{
  "n_layer": 10,
  "d_model": 256,
  "n_experts": 64,
  "experts_per_token": 2,
  "d_expert": 288,
  "d_shared_expert": 0,
  "activation": "reglu",
  "moe_layers": [2, 4, 6, 8],
  "router_score": "softmax",
  "normalize_top_k": true,
  "routed_scale": 1.0,
  "balance_loss": 0.00278,
  "balance_bias": false,
  "router_z_loss": 0.001,
  "router_noise": 0.3,
  "n_groups": 4,
  "groups_per_token": 2,
  "init_std_router": 0.00963,
  "lr_router": 0.00105,
  "vocab_size": 4096,
  "norm": "rmsnorm",
  "norm_eps": 1e-06,
  "tie_embeddings": "early",
  "optimizer": "soap_variant",
  "lr": 0.00508,
  "beta1": 0.95,
  "beta2": 0.95,
  "batch_tokens": [131072, 262144, 393216],
  "seq_len": 256,
  "train_tokens": 1017000000,
  "steps": 4003,
  "dataset": "wikipedia_en"
}
Below are experts of layer 4 (counted from 0) of a mixture-of-experts language model. Rows are named down (a neuron's output weights, with its number) and show model dimensions 0-255. Each number is 128 + 32 x the weight over its row's rms, rounded and kept within 0 to 255. Numbers have three digits each.
Before each expert's rows: a language model's description of what the expert responds to. This comes from a sample of Wikipedia text that the model never trained on.

# expert 48
What it handles: The space or first digit opening a table cell with times, scores or attendance, plus the and a before noun phrases in prose.
down0:124161109162122099182124175112084110121091123096164155113102114128133115176115103114117101155100141161147157211182155191123143028076085130126140129163173108152140100055138149223152137127158105113053161107186129159070152139096117103152147110097120113141166132157121067133074096160083111094130082087137137151168112118106114121088132191148128184071102119145093107118093096097173132129102142130135120166162147136202105120137105198154138138159115151131095091118132148197078099074125121045083065141113180111154119125142120149131106111164093131105165118091117164121138118077136084117135111102113172138096072130120178104150125158127108074122139137132114138136145192134112152096081165146132167096171124116083130160102140069147097160059087103117161085091168114103182111153105168

# expert 57
What it handles: Hyphens, en dashes, slashes and plus signs joining compounds or ranges, such as career-high or anti-submarine, and prefixes like pre, post and mid.
down0:132120090148131138120094177093064116110149109094159099056088140138101136109142072155163155093137151128076188142057155145142124125103052181105092162077141112144150095122097143099164114159103134096138124177140105131081088091076108124119132162122156182142175118137117133122150182152110154149138150139108139160144194159144121117127185105132124171092140162125120167092130118107112184098160133176139112157107179102134115130151116089132132137084159149144116136102079106189116162164125135126137101103153136129111194104183081119125175085108142125124125204084121161123140110129133118067136060195193114127162111179144097149092102113110155111074149159123163112069103137132133127214146133108122159143070107137076188110099112026180067109173137137147105096065159146158043165148144127

# expert 43
What it handles: Completing words of country, nationality and institution names after a first word, such as States, University, American, League, Soccer, Corps.
down0:137085173105099144113149158133091118156128099162121106113092112131159086136208162152185125130074103132165152154134144105146089091106103209116129098157110167143163125132153110125084125181110135113077097170129112132127184152190154149140061097092129151035162151173126126129129134091099117136148115148127121142122144105091121122164134109192134098085120067140167116147120143142155074115083188135113130177100131132122141147176079153117143144143139151137157096110171189148167188180135076202132092147066086171117127056189147139124127128134139062153131065192102135179143143189049160142136137131129152192137148106155128079114152060105104119169090147108121149110079147113151162099140155149138099128094091169126113119135185171150082132178144124135113150064097130186141134192149090

# expert 34
What it handles: Inner digits of four-digit years in dates, e.g. the second 9 in 1994 or the 0 in 2020, plus other long numbers.
down0:109096083070120099117120116119158105136194135130123165098098181155097143135110068087140132137124146151106115114158149140100139110146120104179080170075096118142159148121120152131125125198126114204105177101093115129152135134133152054105115150142170158124145146067128084111101126100103174168090123123128133128094121110148098125093165071108104102123175113181128128069064121098092146131171088162172098138181107116152112129121099142074118163122089152085087083154070196135111122088124139137133100172150111139147085107189141132112094135131178009131124091101110177224077066167144171133149166091131146146122113123112151066145089113143146154197120145107117125128131140102096136087147079142166068160127155098117153110170161183053099129168178095094115147145136093141143204169125116

# expert 63
What it handles: Second and later digits inside numbers in tables, years and coordinates, such as 4 in 440 or 0 in 2013, plus number words like six and seven.
down6:105158150117073109100117071098079155104192105184095097064171146126127128129108163133116088173146164132162135135130156178180129109059136127147165144179101134162113097097111159109146133054177120132124185193174097157159114140142163156180173088140123103121147138149097100181179119136082097151133145146176117105155122147108145123113160205139130100123099088089124100129086062147108084115093121093124074163132121060103104114160155148173088112125133173149113088117131144075159116099028071122168109124130151080151130164176161158168118120114109121141110124135157117140164089088127140106062173118248146117117106148127139155167163057123126169148151136097182131121128157127156084149140145093075123104150173118115148066137097110125095157162105166095139086124171182087138134162116112

# expert 53
What it handles: Stems of activity verbs and nouns after and, to, or also, such as particip, stud, perform, allow|ing, influ|ence.
down1:170162096197139177093177153167082154124151127097077118113083123114092097114123118138142127117152159122122123142125103136134082095149144071081131109133097183117164108090169116146142095110143134179121094081168114108161125115108151106152149125118134120120141131208084120160091122103143093103171145169070145157132168133123142124099094161052113172106139136151068166183203127135165175187162146142078152075112148136167180119149172117149137103159154190112106100095122164154157153131142173147145137187153137155211135147106149121125174175138177141144149110119151149113155101072114111137126184179093121062124119079157180157186164109148175124114065152154143054150116077124141109126122138138091141122140154123076124111040148173148216119116140131109090128143162154105150143194113208

# expert 60
What it handles: Lone capital letters opening a proper noun or acronym split into pieces, often in tables or parentheses, such as B-ildfell, C-zech, A-VC.
down1:102127120151093122127114108128094170165138152102172149152141103133134124132126178097147132148084125133130129151122180155153175169096122163173102101121127096165128128107081119105139125120082177111125184091154131123084085075080087155195139133088104158118061151108119078170113134091080159134105113126102196105141171129192145072066135123153118156081129136149122095084134132152109180119130097061102148068080112152212187144128096120113151080102165132101154164204110143104101133128089101108052192032130147144147058159107156118112136136157128114179101149117111172141096124142132158084098093130140189116077182144137066145125164087116147141105142143103103108096127106182070108176130158187104120142113151130124161136114143105160123171108166107113140180042086114097197099154132143

# expert 28
What it handles: Final word pieces of personal and place names, often foreign, such as -ić, -son, -ington, -ville, -burg, -ira, -ade.
down1:183087123140120113118143173036156157147079137137096144140097091175106146146077131105098075148104126144116145169131160122146118171137116117117153159183079149123118121112126162156064100179122122079161028138095134142152120142133130172064174111106149095136130105161089176113105072082108102128134047097087148109150135081156117111207124157130055167154110078144181086149157121169188132125171134148084155115126091155171140080112136149101143135136119153120141080160161058121184180144170183182112194130118129125147134148157100127167095152162172166114123145108136119141131097142141145164120098133098124087125143096166147152113152179176054141064073170110138139089117194081159173112126147173086127086148121114073132114107144151102084098111098112151091119102154153171099154083134147

# expert 14
What it handles: Leading spaces and indents on list lines, and digits or dashes in table cells and match reports, e.g. indented "- Canada", "| 5 |", km^2.
down0:077131129159116148113087118186103172172120133151115084161124133103133147121150179161182138135041180102156166176112123108094125121155124132095119136175104104127072071116140144112077168187127081141160116163113115055106094078103118146147115091146193153172102156135097182110129138100160159135138150133070201027157135127105101097072092110167087135139160142139081124082148072155130094057118134103114079131118118130125156130129148172125187107120113104095161113146158182166125104127115111147220176121139132112130167194083063098141168150127142142118096104115117137173137134084135151122147133094153142106152143153127149131131139123078171151144114135080100101055139122149106115113172168113169116088100197153178090102209146105118152128117165125205138144092144087176091153118132091

# expert 55
What it handles: Space tokens before numeric values in sports and election tables, also digits and minus or plus signs, as in "| 16", "+2", "−".
down1:106163101177155137126086074139139120109108153137147151117159148132163164106164125102166122149172127132127159114073146110030130143152074118124102101182172144158167170173149161069132197121127082157155118150103117140108069121130140114145196135090123131094099074139101090146150123116141179154127046141119131135147126130139155181098131171088095106104099089094109117081112134150101146113071118133066098115096179116116158140085120162078124127132153158158078151092154085059128162218092039107131147137117133163060121143120132104119151108117143084153138112089167174160158193193158140127084126131039082103062121101107133144116179156165046138140123141117091154102127152149178173159135124110150083141082124140144179162105078171134122093098159125144117113149102132132141114099189149

# expert 49
What it handles: Sentence-initial or clause-initial temporal prepositions and month names, such as After, In, during, until, before, January, Since.
down1:060110096101116086175122095129120131128095152061211130101124228147140089161166133144173108145111092123152109152187175131120082178140119116150136158100103129089154134143127114092179186067130140169073112090169145128096131226169137143086116152127110109109049114112136107129106108144149092131116125104142097134128115091060190151128151083082151108099098119133170200086132139148104134130141131116139072100184127089136070160092095128087094083189118117138128135086172103116122059141107118156159069113096147153151166120116120131159136129088131172110078137150173082148127095095108153073098119111139147097193111127145094098183103121115083114090155152155099096171118152114145150108079176130075127105165130135123144195153125096067113127177095148099153101179107103084111140181130153

# expert 38
What it handles: Middle digits, especially 0 and 9, of years and decimal coordinates, e.g. 2004, 1900, 55.984639°N; also words like city, located.
down0:104120105112116157182119134146131111113104130125092103070191134113129097119167143151051148081188138135090106123132142071086134136090077107141135165095040072100112150084162131107145054178105076135147151137109118055164240133132114141123134114143071098112111097142141133099151087116109145150175080145134148093113134072091114103101109111159094105102181065139120102165165086078133125135125143132091105135167108131148135149171122154118176079135105121149169118145138132141127182106024125162107105161155160133160051170171143134132091128044141132131119120158099193135141131090124095104157114163109182137139127107137182159117053162140151124095166155087123149130123151129088136115150176127105061167151140118121186168180160153080208125101107127082146125135168157126125116143148129